config.toml
hidden_size = 256
d_expert = 352
router_score = "sigmoid"
routed_scale = 2.0
init_std_router = 0.0282
lr_router = 0.00194
num_attention_heads = 2
vocab_size = 8192
norm = "rmsnorm"
parallel_block = false
optimizer = "muon"
final_lr_fraction = 0.1
max_seq_len = 1024
max_steps = 3260
Below are experts of layer 7 (counted from 0) of a mixture-of-experts language model. Rows are named router (the router's row for the expert), gate (a neuron's input weights, with its number), up (a neuron's input weights, with its number), down (a neuron's output weights, with its number) and show model dimensions 224-255. Each number is 200 + 20 x the weight over its row's rms, rounded and kept within 0 to 999.
Before each expert's rows: "raises" lists some tokens whose logits its average output raises strongly, later layers aside; "gets" lists some tokens that make up at least twice as much of what it gets as of all text. This comes from a sample of Wikipedia text that the model never trained on. Tokens count by the router's weight.

# expert 3
raises: "\n\n", "\n", " The", " In", " He", " A"
gets: ".", "\n", ")", "1", ").", "s."
router,227,187,189,192,200,197,161,211,201,203,191,174,239,210,209,176,207,245,204,198,184,228,198,197,187,219,196,200,197,252,200,192
gate0,223,151,220,191,168,205,219,204,184,205,216,223,206,223,223,170,202,180,166,174,225,177,171,172,200,207,183,203,191,184,209,158
up0,221,195,227,185,189,198,201,200,176,225,176,175,231,155,220,175,199,221,210,196,216,226,208,189,207,249,188,231,203,169,213,210
down0,218,164,227,213,161,163,197,177,218,181,165,186,211,173,214,223,180,211,245,200,184,211,199,208,182,230,189,205,194,189,222,201
gate1,186,203,218,204,216,195,165,184,215,194,207,183,207,189,198,238,168,191,227,225,210,176,155,199,234,224,183,175,211,185,180,209
up1,225,197,224,193,222,192,216,211,188,182,194,216,196,161,214,175,206,200,201,178,177,213,199,195,200,176,185,207,228,181,204,184
down1,184,218,225,182,215,223,186,179,184,213,190,200,174,212,177,224,197,206,233,195,228,173,160,203,183,207,208,242,204,181,217,219
gate2,194,175,189,201,225,179,158,219,221,215,180,180,220,182,233,197,194,222,207,192,179,192,182,195,174,196,200,218,196,182,200,188
up2,207,218,198,175,201,199,184,193,212,171,212,191,201,201,220,238,176,223,221,173,213,207,175,204,224,199,182,179,205,167,230,170
down2,208,175,196,202,145,195,199,160,208,222,174,178,222,194,173,229,206,192,209,217,202,195,206,203,204,161,225,196,194,182,227,180
gate3,182,200,174,191,192,245,222,204,214,190,245,173,207,176,215,242,175,214,181,241,194,214,231,180,226,237,230,205,210,222,198,217
up3,165,194,207,219,171,214,234,204,183,206,206,177,222,191,203,190,189,213,182,202,209,234,194,223,184,226,239,175,194,202,205,225
down3,214,208,171,219,190,228,185,180,226,192,172,206,197,188,200,202,254,192,198,214,214,201,196,198,194,203,206,188,210,184,194,211
gate4,196,209,221,174,196,219,185,218,197,233,204,208,178,182,181,233,148,196,179,196,202,184,193,216,167,183,199,183,225,218,207,205
up4,175,198,181,203,175,183,205,226,211,196,213,196,193,203,218,197,195,237,196,224,217,174,176,236,199,178,210,204,194,215,172,229
down4,220,193,186,171,195,210,228,200,188,190,211,214,200,198,178,181,195,217,219,188,203,253,219,157,202,192,214,224,180,203,215,204
gate5,193,201,226,227,208,179,212,225,192,188,245,201,201,170,162,213,159,197,227,213,195,178,241,190,181,206,186,209,210,210,185,213
up5,225,195,180,221,213,223,198,212,214,176,194,169,217,172,156,223,165,194,211,202,219,177,218,195,203,196,186,218,191,186,205,207
down5,170,174,228,176,185,218,185,209,214,172,196,200,208,215,204,186,231,176,187,187,203,190,190,216,209,206,200,192,198,180,213,181
gate6,199,212,231,211,186,218,178,219,158,185,188,211,211,220,168,207,200,200,183,171,211,197,211,187,214,191,197,207,208,182,223,203
up6,192,244,210,195,214,207,194,186,222,216,219,225,199,187,196,233,218,204,176,221,190,237,209,202,167,209,165,232,232,201,216,179
down6,187,230,190,222,184,192,199,168,151,199,210,209,218,228,193,212,196,204,189,184,193,182,178,186,186,220,168,219,210,187,177,221
gate7,205,186,177,198,210,189,184,201,219,220,183,214,223,181,188,171,196,204,216,199,239,206,219,202,206,216,195,220,154,207,204,199
up7,207,206,167,182,201,199,152,200,191,162,170,167,192,227,204,161,219,205,206,245,210,188,211,192,217,220,224,230,180,204,199,208
down7,218,200,195,186,203,185,206,169,209,185,172,153,207,211,215,192,207,207,224,239,215,194,213,212,221,176,220,218,189,204,194,169
gate8,218,227,192,216,204,195,193,183,184,218,183,202,217,167,211,182,178,184,221,207,157,190,172,221,199,211,194,212,196,193,214,215
up8,212,212,168,169,185,238,176,206,235,189,211,231,201,212,201,221,203,181,217,206,194,209,207,207,171,190,194,179,220,200,205,192
down8,199,190,219,184,187,230,198,209,208,222,178,180,194,185,189,221,198,225,240,190,196,174,212,192,169,197,225,230,223,203,189,225
gate9,224,218,182,204,195,194,194,175,217,203,200,193,203,166,205,225,175,212,188,217,178,207,203,207,151,195,173,194,192,208,178,190
up9,190,205,183,202,200,186,219,197,210,237,192,217,188,240,198,164,248,233,230,185,194,232,209,221,175,210,210,192,197,188,191,220
down9,217,158,224,182,200,181,226,178,232,234,199,170,225,191,178,181,202,207,151,188,204,216,237,227,206,217,198,240,184,224,217,195
gate10,168,196,209,165,199,198,161,225,198,230,200,187,203,165,175,215,223,200,233,188,179,191,200,186,137,237,243,182,216,188,214,174
up10,192,188,232,174,219,193,181,193,187,209,199,185,198,207,202,236,229,175,205,195,162,198,198,206,164,214,186,215,208,164,220,215
down10,200,206,240,211,194,228,230,167,188,177,210,207,197,200,193,216,187,222,156,205,223,207,184,205,215,204,173,202,211,202,190,221
gate11,194,160,228,170,177,171,174,204,214,192,194,173,216,212,195,208,214,223,198,171,197,186,216,218,210,189,205,170,198,213,204,226
up11,202,212,204,173,183,213,207,189,229,227,208,213,189,215,204,165,232,180,184,232,212,201,205,229,217,211,204,182,204,212,186,195
down11,215,175,230,224,196,186,207,192,225,126,183,199,200,211,190,190,211,161,175,192,215,192,178,198,208,196,192,237,201,201,192,229
gate12,226,194,194,233,209,218,180,216,220,167,226,209,210,167,191,196,179,214,209,208,207,226,215,199,240,203,134,211,198,207,160,236
up12,163,232,186,194,206,190,203,201,187,157,207,185,205,169,197,217,198,206,189,167,200,236,198,213,191,185,182,201,199,182,156,204
down12,202,215,185,212,186,153,217,199,180,227,217,186,208,225,200,210,195,183,179,216,173,203,204,220,213,204,160,186,224,206,192,206
gate13,220,185,225,228,195,175,210,183,194,241,219,200,206,200,186,181,196,175,207,161,202,199,191,154,174,182,215,168,198,190,222,170
up13,178,218,169,215,196,219,214,186,161,226,190,183,182,195,205,207,188,216,217,207,211,238,211,196,207,196,212,198,213,201,193,178
down13,255,232,198,180,198,179,222,215,220,233,140,206,205,192,184,200,200,233,165,181,188,189,156,211,205,173,230,151,217,194,212,169
gate14,179,208,204,191,207,201,188,198,194,200,205,208,173,171,221,235,220,165,202,199,229,197,201,213,195,224,184,203,204,232,199,183
up14,191,187,192,207,248,211,205,213,187,227,201,187,207,190,203,209,200,162,195,199,207,195,194,236,179,223,182,183,192,204,193,213
down14,214,169,236,166,185,210,204,180,234,208,174,201,184,190,189,192,198,172,206,203,229,198,193,226,175,231,203,202,171,211,198,147
gate15,200,225,213,192,183,175,203,200,193,231,178,204,201,201,168,180,185,241,212,180,219,219,225,208,192,208,187,221,194,188,175,152
up15,208,224,189,197,235,191,226,197,221,217,221,195,217,200,216,229,223,162,232,204,187,207,177,180,185,225,170,157,223,184,211,258
down15,234,181,170,193,170,204,204,227,190,182,220,178,189,222,199,189,199,230,193,206,194,199,187,204,195,180,248,225,205,212,190,234
gate16,212,227,209,190,209,200,224,202,188,172,182,175,177,174,197,209,199,232,195,207,202,218,237,178,193,192,193,222,186,206,178,203
up16,185,192,196,198,189,210,167,178,163,215,200,192,197,198,241,200,237,190,201,182,190,211,181,176,173,219,227,183,196,233,187,181
down16,205,180,213,219,192,180,178,222,191,199,194,199,202,222,197,187,214,180,213,199,191,205,185,189,236,206,240,224,198,213,243,212
gate17,183,244,203,189,211,193,224,196,156,211,187,216,214,200,185,209,172,185,169,185,218,176,193,213,193,198,208,185,198,216,150,221
up17,200,172,185,198,199,201,207,204,219,209,195,183,181,197,165,230,209,193,190,212,198,195,219,173,194,227,212,155,206,202,194,171
down17,200,217,212,213,236,193,208,197,166,235,219,188,172,173,199,203,193,167,171,176,203,211,200,229,212,192,161,224,183,209,184,203
gate18,194,200,178,202,192,240,198,223,191,191,231,166,199,191,216,201,183,199,225,176,187,230,174,195,232,216,212,197,225,170,212,194
up18,202,203,215,230,210,207,211,193,190,222,202,229,166,190,184,207,211,175,167,199,215,176,203,222,213,202,200,219,212,196,186,215
down18,219,210,165,235,175,213,200,207,219,217,221,191,202,167,184,188,187,222,199,225,200,204,192,227,245,191,222,218,181,204,176,184
gate19,185,197,215,191,222,221,198,165,216,216,204,204,221,166,201,211,228,174,163,225,206,213,212,203,207,210,215,240,191,221,238,188
up19,244,199,196,203,191,190,220,216,175,210,188,223,176,218,225,194,196,213,244,213,195,234,136,193,210,211,195,196,201,195,191,197
down19,197,199,197,195,185,193,196,180,218,176,224,224,184,175,197,235,212,178,215,202,216,249,137,193,212,210,192,207,182,173,208,179
gate20,183,192,180,183,213,178,203,212,175,187,217,216,204,215,199,193,233,194,173,188,166,189,215,176,175,201,176,248,194,239,214,205
up20,204,203,248,201,168,206,182,231,204,189,189,180,221,208,211,164,186,208,197,186,253,209,184,220,243,222,226,193,208,202,216,181
down20,178,188,194,180,220,194,230,201,203,179,191,213,181,189,204,185,221,154,206,209,194,155,214,155,196,233,162,151,201,190,210,210
gate21,219,200,218,201,184,239,170,214,211,224,196,210,214,201,238,194,226,189,211,208,232,172,216,198,224,206,199,180,211,188,177,199
up21,218,192,224,222,190,224,209,193,196,223,232,207,224,246,249,217,240,210,172,216,226,220,227,198,208,193,188,197,168,220,197,159
down21,206,208,245,207,166,193,233,208,187,212,181,216,203,220,232,205,203,216,202,183,181,241,204,226,216,224,176,212,158,188,190,201
gate22,202,174,193,215,180,212,205,216,211,157,217,191,184,191,187,214,215,221,159,198,197,172,184,196,216,221,220,232,203,213,171,222
up22,191,181,181,223,225,230,206,183,178,190,212,209,205,215,229,210,185,199,226,209,173,197,200,234,196,233,213,204,200,230,220,225
down22,183,196,217,179,202,197,212,209,214,189,235,195,229,210,179,198,175,208,217,223,166,195,171,191,192,196,215,207,204,192,215,205
gate23,247,200,218,175,195,176,206,179,199,200,235,171,226,194,210,186,193,210,217,202,175,177,221,206,191,221,199,228,194,188,237,185
up23,206,199,171,191,203,192,190,215,208,172,207,226,212,207,188,179,192,199,188,222,194,191,194,214,203,214,208,199,222,207,195,221
down23,175,189,217,193,216,222,230,211,227,194,208,188,212,185,187,199,176,182,189,187,221,167,161,215,196,197,190,252,205,217,218,171
gate24,192,192,210,181,221,173,231,189,171,210,188,182,218,196,159,211,224,231,211,206,201,238,203,193,227,237,217,218,201,195,177,203
up24,210,240,204,208,204,215,200,183,196,211,217,180,193,177,204,235,218,192,227,220,212,198,218,179,226,181,208,208,227,225,187,199
down24,210,208,224,203,208,210,190,187,244,228,186,204,215,173,205,181,175,167,217,173,197,192,209,187,226,197,186,206,194,207,253,187
gate25,182,168,214,168,214,172,205,174,210,186,165,184,223,192,245,205,182,182,240,186,217,229,211,247,190,202,206,179,213,255,197,233
up25,208,191,217,222,176,227,169,209,214,207,184,226,178,172,193,234,181,222,214,200,210,159,179,170,169,168,199,227,164,158,212,198
down25,221,218,212,229,200,167,176,213,200,178,179,216,202,188,173,237,189,200,241,231,201,203,205,218,167,200,211,207,213,199,188,186
gate26,182,219,208,165,211,208,208,206,186,217,168,188,181,203,216,237,218,209,166,201,164,196,194,240,243,198,172,211,203,242,232,213
up26,201,167,189,178,158,207,173,200,233,198,190,216,211,230,195,195,188,165,224,219,203,224,202,190,219,205,217,174,183,174,179,155
down26,195,192,180,207,178,155,218,171,178,204,194,196,184,187,210,212,161,155,165,223,208,210,197,217,196,208,242,179,203,227,180,176
gate27,220,213,222,216,227,158,197,195,193,165,218,200,189,216,213,221,215,183,149,176,166,162,164,189,202,202,181,203,212,236,191,173
up27,187,200,199,201,214,188,228,201,216,198,200,208,199,217,166,198,207,189,201,196,196,181,213,196,218,219,207,209,199,203,175,234
down27,191,199,212,219,191,210,199,205,203,185,223,197,188,199,187,221,191,193,170,185,184,202,189,179,220,220,174,224,193,203,211,206
gate28,210,230,216,174,173,202,183,211,207,203,191,157,249,196,202,178,172,213,207,221,258,219,205,193,239,195,203,190,196,174,216,193
up28,166,196,185,187,205,202,215,235,162,199,206,188,200,207,171,212,182,175,225,203,192,171,230,217,189,198,185,193,206,156,165,207
down28,158,197,215,220,194,223,209,194,159,195,215,193,168,218,211,229,208,181,214,198,203,175,211,225,194,201,174,196,193,187,207,177
gate29,197,192,193,235,207,202,159,185,203,194,208,224,199,203,203,216,171,190,198,178,212,201,202,215,226,188,150,197,187,181,197,163
up29,207,179,189,200,190,150,151,199,214,170,188,187,192,201,216,202,169,181,201,193,192,168,170,234,188,201,195,214,196,175,205,162
down29,208,218,197,207,196,200,175,200,183,197,175,204,163,197,194,169,166,247,199,236,218,203,207,215,202,219,221,211,224,185,165,222
gate30,216,204,199,189,213,195,177,178,197,190,204,210,205,197,187,218,182,202,207,206,232,216,208,206,195,183,212,215,211,219,213,201
up30,200,222,210,168,199,185,207,220,218,187,221,181,189,197,193,218,215,162,223,191,228,187,214,220,189,197,219,215,197,203,207,216
down30,208,171,200,207,215,191,201,200,193,213,204,203,213,202,171,230,225,195,144,208,184,186,248,230,220,226,209,198,205,207,207,197
gate31,222,189,194,207,210,225,222,222,175,219,211,187,208,199,237,193,205,193,212,203,182,196,216,204,201,180,211,164,227,199,155,171
up31,201,209,212,243,243,194,200,183,224,214,254,193,223,221,186,222,212,243,190,202,209,194,145,223,186,195,191,217,161,195,222,201
down31,176,224,194,194,206,172,228,201,207,182,201,231,221,206,217,220,238,182,199,176,212,226,192,194,189,169,219,186,219,163,182,204
gate32,226,192,194,201,188,247,200,185,197,194,189,212,176,203,187,186,203,182,215,200,204,171,205,201,229,190,217,203,234,215,204,177
up32,232,190,180,170,169,211,244,199,215,200,176,191,202,179,224,220,168,195,184,202,193,238,171,211,212,193,222,218,203,209,198,161
down32,206,174,181,199,184,192,204,179,170,180,217,223,196,206,190,159,182,189,204,198,207,186,197,198,197,226,192,178,223,160,197,217
gate33,196,184,179,178,227,194,196,213,208,191,190,153,209,189,182,141,199,242,228,179,208,211,213,194,210,182,190,168,165,253,183,198
up33,238,210,219,160,202,192,225,220,203,204,222,217,205,238,209,186,214,200,202,208,190,250,213,184,208,215,228,181,211,222,154,187
down33,174,220,227,157,204,203,214,203,181,186,204,215,230,223,213,202,191,197,178,169,166,187,203,229,177,200,148,200,200,189,184,182
gate34,202,228,222,228,208,207,214,225,239,180,219,162,211,223,188,208,181,205,176,188,193,214,226,225,212,224,208,166,188,216,200,191
up34,195,207,201,192,163,220,204,187,186,194,202,161,171,224,173,196,173,215,226,198,172,167,195,230,206,203,233,190,181,179,209,210
down34,201,235,203,191,203,193,211,197,190,209,229,210,225,215,218,208,211,193,194,194,177,205,207,182,195,216,181,188,220,248,198,185
gate35,209,216,196,207,227,182,209,170,199,194,203,177,179,198,191,216,201,178,176,198,222,175,184,168,191,190,205,163,213,218,200,218
up35,180,205,205,193,193,222,201,192,183,173,242,208,201,208,175,180,229,208,214,166,170,186,199,169,197,175,241,186,212,222,203,190
down35,184,218,213,200,208,176,185,202,191,232,216,243,226,189,211,199,181,211,204,192,153,216,201,196,238,189,209,216,221,207,206,173
gate36,212,159,192,219,190,212,205,240,182,205,175,207,150,171,206,199,210,167,199,235,176,189,233,174,188,224,190,192,225,225,185,208
up36,200,241,204,200,212,206,205,165,214,176,216,189,259,210,169,199,185,227,191,204,215,235,161,193,202,191,223,215,165,190,215,214
down36,187,184,223,205,177,211,211,179,187,186,196,209,190,191,197,220,209,188,214,181,196,203,206,216,237,201,184,185,183,222,224,203
gate37,227,215,200,225,190,203,234,208,224,210,208,217,243,190,200,188,216,195,182,203,172,184,211,202,201,204,200,178,183,189,193,208
up37,188,180,227,212,200,200,191,142,185,227,190,180,221,187,197,225,204,213,188,174,209,177,177,189,193,196,229,214,173,201,159,202
down37,208,197,195,193,212,228,191,206,222,166,216,189,189,243,198,215,232,177,216,193,193,222,194,233,178,195,262,193,198,230,205,220
gate38,206,220,193,212,225,192,219,220,186,204,196,203,176,185,241,245,186,178,208,229,220,172,191,225,206,221,209,229,185,218,222,230
up38,213,209,194,189,208,198,214,177,213,232,214,196,220,188,232,207,159,217,198,207,204,182,218,206,218,170,217,202,230,180,228,207
down38,225,200,193,191,217,171,174,207,185,202,230,224,219,168,188,185,180,249,208,215,205,196,181,188,215,183,191,201,227,203,190,205
gate39,213,221,164,217,191,220,205,212,199,177,203,194,190,197,189,219,208,230,195,226,209,185,237,193,174,200,216,166,200,194,171,171
up39,224,192,204,249,175,217,209,197,204,179,189,215,195,204,203,197,183,216,183,179,224,170,185,222,158,185,213,183,189,194,210,179
down39,210,195,189,223,209,205,220,222,205,198,198,224,197,182,182,159,190,214,194,204,210,225,173,182,189,186,218,162,208,193,187,187
gate40,193,175,217,181,217,203,194,217,197,163,209,175,204,203,214,171,217,202,187,212,200,205,194,213,210,235,199,161,212,205,227,202
up40,215,237,202,204,205,186,206,184,202,209,172,216,196,186,195,198,192,237,202,175,188,221,225,222,227,206,195,190,180,183,175,192
down40,205,176,218,190,179,175,205,218,173,164,235,220,201,184,219,213,230,216,188,207,227,219,183,199,191,177,163,184,163,222,205,199
gate41,186,207,197,181,224,186,202,183,204,203,182,204,192,173,192,202,174,229,204,199,229,206,198,209,205,187,182,186,208,190,198,195
up41,215,201,182,211,199,218,193,213,167,206,212,199,194,216,221,216,237,185,237,219,204,205,227,169,203,204,204,193,185,207,218,185
down41,188,228,231,198,188,210,204,181,216,228,182,187,164,210,196,210,210,246,227,220,198,182,192,210,171,215,212,195,185,204,190,183
gate42,211,175,209,209,190,201,204,197,229,225,228,211,205,225,227,203,195,219,198,172,220,217,192,193,223,195,198,189,188,224,166,233
up42,198,204,178,215,212,190,213,236,225,200,241,205,151,203,141,176,178,190,198,192,216,200,204,179,225,217,201,180,200,191,206,220
down42,166,226,172,232,200,182,202,164,173,187,195,226,221,199,221,207,196,196,205,237,202,213,220,194,215,199,188,202,185,216,219,174
gate43,199,252,195,223,220,189,240,221,205,176,197,184,187,199,223,249,225,223,225,226,224,205,224,199,210,166,202,199,210,207,201,205
up43,174,206,153,197,240,217,183,170,191,230,181,204,208,208,180,174,196,212,147,210,191,235,194,203,229,200,178,170,175,190,185,186
down43,171,203,141,195,200,212,210,191,215,173,215,195,222,187,215,215,220,214,209,153,196,209,213,233,228,189,214,201,206,175,194,177
gate44,160,180,151,169,223,182,217,205,179,209,179,224,207,218,182,203,168,187,214,200,228,185,211,194,217,186,198,252,138,190,230,222
up44,222,221,180,198,215,196,186,198,224,198,234,186,233,217,196,226,202,216,203,193,211,188,202,161,221,194,171,179,200,224,221,190
down44,203,194,213,224,209,246,185,190,148,180,211,171,230,199,212,197,201,208,184,186,221,205,201,208,205,225,160,171,211,214,192,210
gate45,176,209,201,192,184,212,193,206,182,204,165,192,201,209,210,245,198,237,201,236,224,216,197,182,176,197,214,145,193,194,247,181
up45,181,209,165,200,172,196,198,178,201,195,241,201,189,201,186,171,216,184,201,210,185,209,197,202,184,184,223,201,192,205,156,228
down45,179,170,241,192,179,226,191,190,172,215,224,186,188,214,213,186,199,169,190,208,187,169,204,210,196,193,217,243,178,199,142,225
gate46,196,208,150,193,206,226,215,199,232,243,204,220,202,218,180,223,174,229,176,204,177,220,236,174,203,172,200,185,144,193,207,219
up46,227,205,230,217,231,188,171,210,191,135,193,186,208,203,192,204,204,207,181,191,229,159,203,212,220,209,179,205,236,206,229,179
down46,154,201,207,206,240,195,202,184,221,203,196,206,247,192,211,208,229,213,233,181,200,218,209,199,198,203,186,168,231,201,179,207
gate47,214,169,193,233,207,189,161,207,196,204,204,194,207,188,172,222,223,153,197,167,176,174,234,171,197,190,191,205,214,190,225,223
up47,206,188,194,249,210,225,209,234,220,195,184,230,162,220,144,199,219,197,200,211,187,176,202,157,230,187,167,189,210,206,184,204
down47,221,171,193,203,207,194,191,203,212,189,183,199,205,165,261,230,205,178,180,218,207,227,186,208,224,184,207,176,239,182,255,179
gate48,229,230,189,200,217,169,207,234,203,205,162,215,179,216,204,197,177,227,217,185,209,206,215,182,174,179,204,240,206,189,174,214
up48,220,224,197,186,201,181,184,228,192,205,169,201,195,203,203,209,208,234,198,191,207,196,192,212,177,189,203,256,218,223,176,239
down48,230,209,220,174,200,198,193,209,168,204,226,161,175,179,225,193,193,193,223,215,192,188,165,175,207,206,184,216,218,213,184,162
gate49,184,197,244,178,197,187,198,186,199,195,229,157,208,209,225,181,242,238,191,180,197,175,210,226,176,192,189,220,179,175,221,184
up49,164,192,208,198,215,230,204,202,215,184,206,195,221,211,177,189,235,221,190,166,200,215,167,202,173,201,189,209,174,178,203,209
down49,186,172,228,218,175,219,206,183,205,176,214,207,184,212,195,189,199,203,218,202,187,214,179,213,211,171,208,225,170,210,200,162
gate50,209,210,181,178,196,167,225,180,210,247,195,159,215,205,197,181,196,176,219,212,193,233,198,209,194,189,219,200,161,179,220,161
up50,199,188,197,206,200,195,200,217,217,162,207,212,192,212,171,238,207,197,202,186,198,226,196,210,179,203,176,193,213,222,203,203
down50,193,187,216,219,179,214,191,176,183,180,209,205,213,213,195,164,183,182,230,250,184,192,211,246,163,220,219,221,224,209,215,205
gate51,223,223,173,181,223,176,243,165,176,204,238,187,199,203,212,229,209,194,208,173,196,184,263,206,189,187,206,227,182,221,211,158
up51,228,170,235,188,206,233,181,185,212,209,191,223,170,175,196,217,188,236,153,195,162,204,177,155,227,199,208,183,227,230,167,208
down51,180,175,223,205,244,201,205,155,224,178,213,223,182,193,202,214,184,220,188,188,193,200,188,178,186,153,187,217,209,222,214,190
gate52,199,177,210,155,209,199,213,158,186,227,196,173,174,179,216,244,207,184,199,186,182,207,180,205,221,235,238,214,235,218,210,178
up52,210,187,203,180,208,194,231,176,225,247,202,170,218,169,222,210,173,199,207,178,156,180,186,210,202,190,190,231,175,157,209,217
down52,204,183,217,211,175,190,168,213,169,202,164,216,215,191,185,222,210,199,221,206,166,206,235,214,193,225,194,226,196,175,224,220
gate53,223,173,213,198,203,213,224,206,217,225,240,173,188,168,193,210,188,187,192,196,185,232,203,176,187,204,226,168,218,212,215,199
up53,228,204,181,218,202,203,228,197,211,211,203,205,196,199,214,166,197,208,186,183,202,195,202,199,202,193,211,185,171,194,186,213
down53,179,207,212,224,185,202,177,219,174,224,213,220,186,171,190,181,206,208,222,183,212,221,183,233,237,190,212,198,194,200,186,193
gate54,167,211,199,191,210,203,191,237,210,194,170,181,201,185,189,190,207,185,189,221,208,195,212,212,204,209,195,193,201,220,154,214
up54,135,203,168,174,172,191,192,211,208,192,213,209,207,210,185,197,210,184,226,182,216,176,188,212,189,247,218,230,170,208,177,214
down54,165,191,198,197,181,180,221,190,244,179,165,212,232,217,209,215,222,175,193,185,201,202,209,199,185,194,190,203,212,223,171,187
gate55,249,209,192,191,198,198,193,173,195,216,210,166,216,172,193,190,223,232,180,180,194,221,189,201,187,193,186,264,204,156,207,220
up55,177,215,167,177,196,216,204,217,154,197,204,230,209,219,191,224,173,231,239,192,211,153,205,198,209,204,174,178,203,216,163,237
down55,205,213,238,183,215,214,211,187,213,189,192,175,164,197,159,205,230,199,195,233,182,206,188,197,170,221,223,197,182,213,226,187
gate56,204,177,175,228,212,227,203,162,183,163,193,213,206,227,195,192,196,184,210,214,171,221,188,198,173,210,196,177,192,257,185,232
up56,217,186,191,204,179,197,160,188,183,209,180,166,196,185,202,211,197,220,191,202,210,214,190,219,231,194,238,226,191,192,192,187
down56,198,188,185,218,194,166,179,213,179,229,171,214,165,217,184,178,200,224,160,210,199,200,183,199,214,205,210,205,195,190,227,200
gate57,213,219,199,225,179,212,200,201,188,204,219,217,165,183,189,198,190,220,213,239,210,214,183,199,239,198,197,203,246,217,221,161
up57,170,169,233,223,200,168,205,219,207,197,182,193,229,187,165,194,206,194,204,177,197,178,226,211,183,170,219,209,184,190,169,201
down57,226,189,195,208,218,187,199,208,200,199,235,198,200,209,189,212,215,221,207,217,205,174,206,216,216,235,178,195,159,196,233,220
gate58,220,240,225,202,193,204,168,193,206,209,178,202,173,246,173,230,232,209,196,202,187,181,187,182,226,187,213,198,206,233,205,199
up58,178,191,202,199,197,180,221,187,210,197,187,171,242,178,205,244,195,213,201,181,173,207,195,222,203,210,197,204,154,166,188,189
down58,174,180,170,186,230,177,187,191,221,166,162,189,220,194,217,197,195,252,172,211,181,206,205,206,228,210,213,192,212,195,221,223
gate59,224,208,227,178,198,184,216,213,201,173,219,203,210,204,176,207,236,193,169,235,208,193,238,192,215,208,213,213,200,211,205,182
up59,249,216,210,188,178,209,228,189,143,235,183,166,205,194,186,206,199,195,199,195,188,215,157,224,158,176,208,220,179,205,182,207
down59,164,235,165,195,215,222,182,223,200,167,201,214,200,220,183,196,195,186,231,200,213,196,205,165,214,192,186,239,194,202,230,185
gate60,166,198,164,204,224,202,212,201,175,180,173,174,211,179,196,217,206,207,218,183,210,203,181,195,198,219,190,212,201,173,202,207
up60,222,205,212,183,164,190,202,242,179,214,218,209,190,219,190,213,215,227,201,210,214,247,190,227,184,228,163,217,221,194,201,176
down60,211,229,213,152,215,190,219,210,186,217,214,182,189,206,209,192,169,188,196,232,187,185,193,235,190,201,198,214,201,233,201,181
gate61,189,202,229,187,198,233,149,206,179,232,200,167,188,203,217,200,158,164,195,183,237,210,200,214,177,196,210,193,197,233,166,183
up61,193,177,227,184,211,180,230,200,211,195,183,198,204,199,206,200,189,206,202,216,172,197,201,225,197,194,193,181,184,149,208,212
down61,226,208,208,211,186,193,249,201,175,168,199,209,190,184,203,205,228,237,168,211,202,167,183,239,211,187,172,217,229,213,221,188
gate62,195,178,212,196,230,213,204,183,181,229,169,230,196,204,203,244,204,248,190,198,198,209,198,212,181,208,194,222,222,175,178,204
up62,178,220,190,187,212,210,141,242,238,217,203,176,200,183,164,172,217,200,221,228,183,191,204,184,190,191,223,196,218,204,215,194
down62,192,206,199,220,206,185,211,217,187,217,177,237,198,200,217,251,187,178,232,200,188,187,185,208,171,237,191,207,198,215,207,209
gate63,214,201,224,227,178,197,207,182,179,195,227,210,223,216,182,226,172,211,187,205,206,211,222,229,197,210,175,176,225,199,199,226
up63,178,211,249,210,194,187,191,178,190,198,190,192,198,175,181,243,213,215,183,217,211,226,231,205,184,192,171,192,203,181,231,210
down63,213,200,166,230,199,203,226,178,194,188,209,186,218,169,213,192,170,217,204,148,185,191,203,198,192,197,159,191,205,225,223,185
gate64,211,184,216,165,156,190,174,197,210,182,197,162,209,205,224,238,165,173,211,180,223,213,203,226,222,180,203,182,158,223,183,181
up64,196,182,219,189,206,172,192,204,214,188,204,216,198,198,220,213,156,209,206,229,207,141,230,219,215,201,200,212,185,231,193,199
down64,203,192,202,238,190,214,205,206,228,182,189,215,216,188,212,197,179,192,224,227,240,230,193,204,195,203,191,205,243,179,177,188
gate65,205,197,203,165,207,234,219,175,180,212,204,220,192,224,193,185,191,202,210,211,210,205,186,202,219,205,246,193,220,215,211,199
up65,208,223,184,225,228,195,227,179,208,249,204,192,191,196,177,224,175,217,175,204,204,207,191,210,202,185,174,209,200,174,186,222
down65,199,203,196,228,195,195,208,191,194,200,203,190,198,174,207,179,224,187,224,179,202,205,182,193,174,230,198,188,195,217,191,219
gate66,177,208,207,207,215,203,208,198,228,206,177,198,170,173,176,216,199,173,211,167,185,204,230,172,208,224,190,202,191,228,242,196
up66,218,152,194,210,199,199,204,177,217,184,225,177,198,174,184,201,180,197,196,192,200,183,180,203,220,205,165,208,210,214,225,182
down66,225,216,206,183,142,221,229,188,198,213,177,209,187,192,200,235,222,187,239,190,208,204,200,175,163,245,178,189,197,216,164,205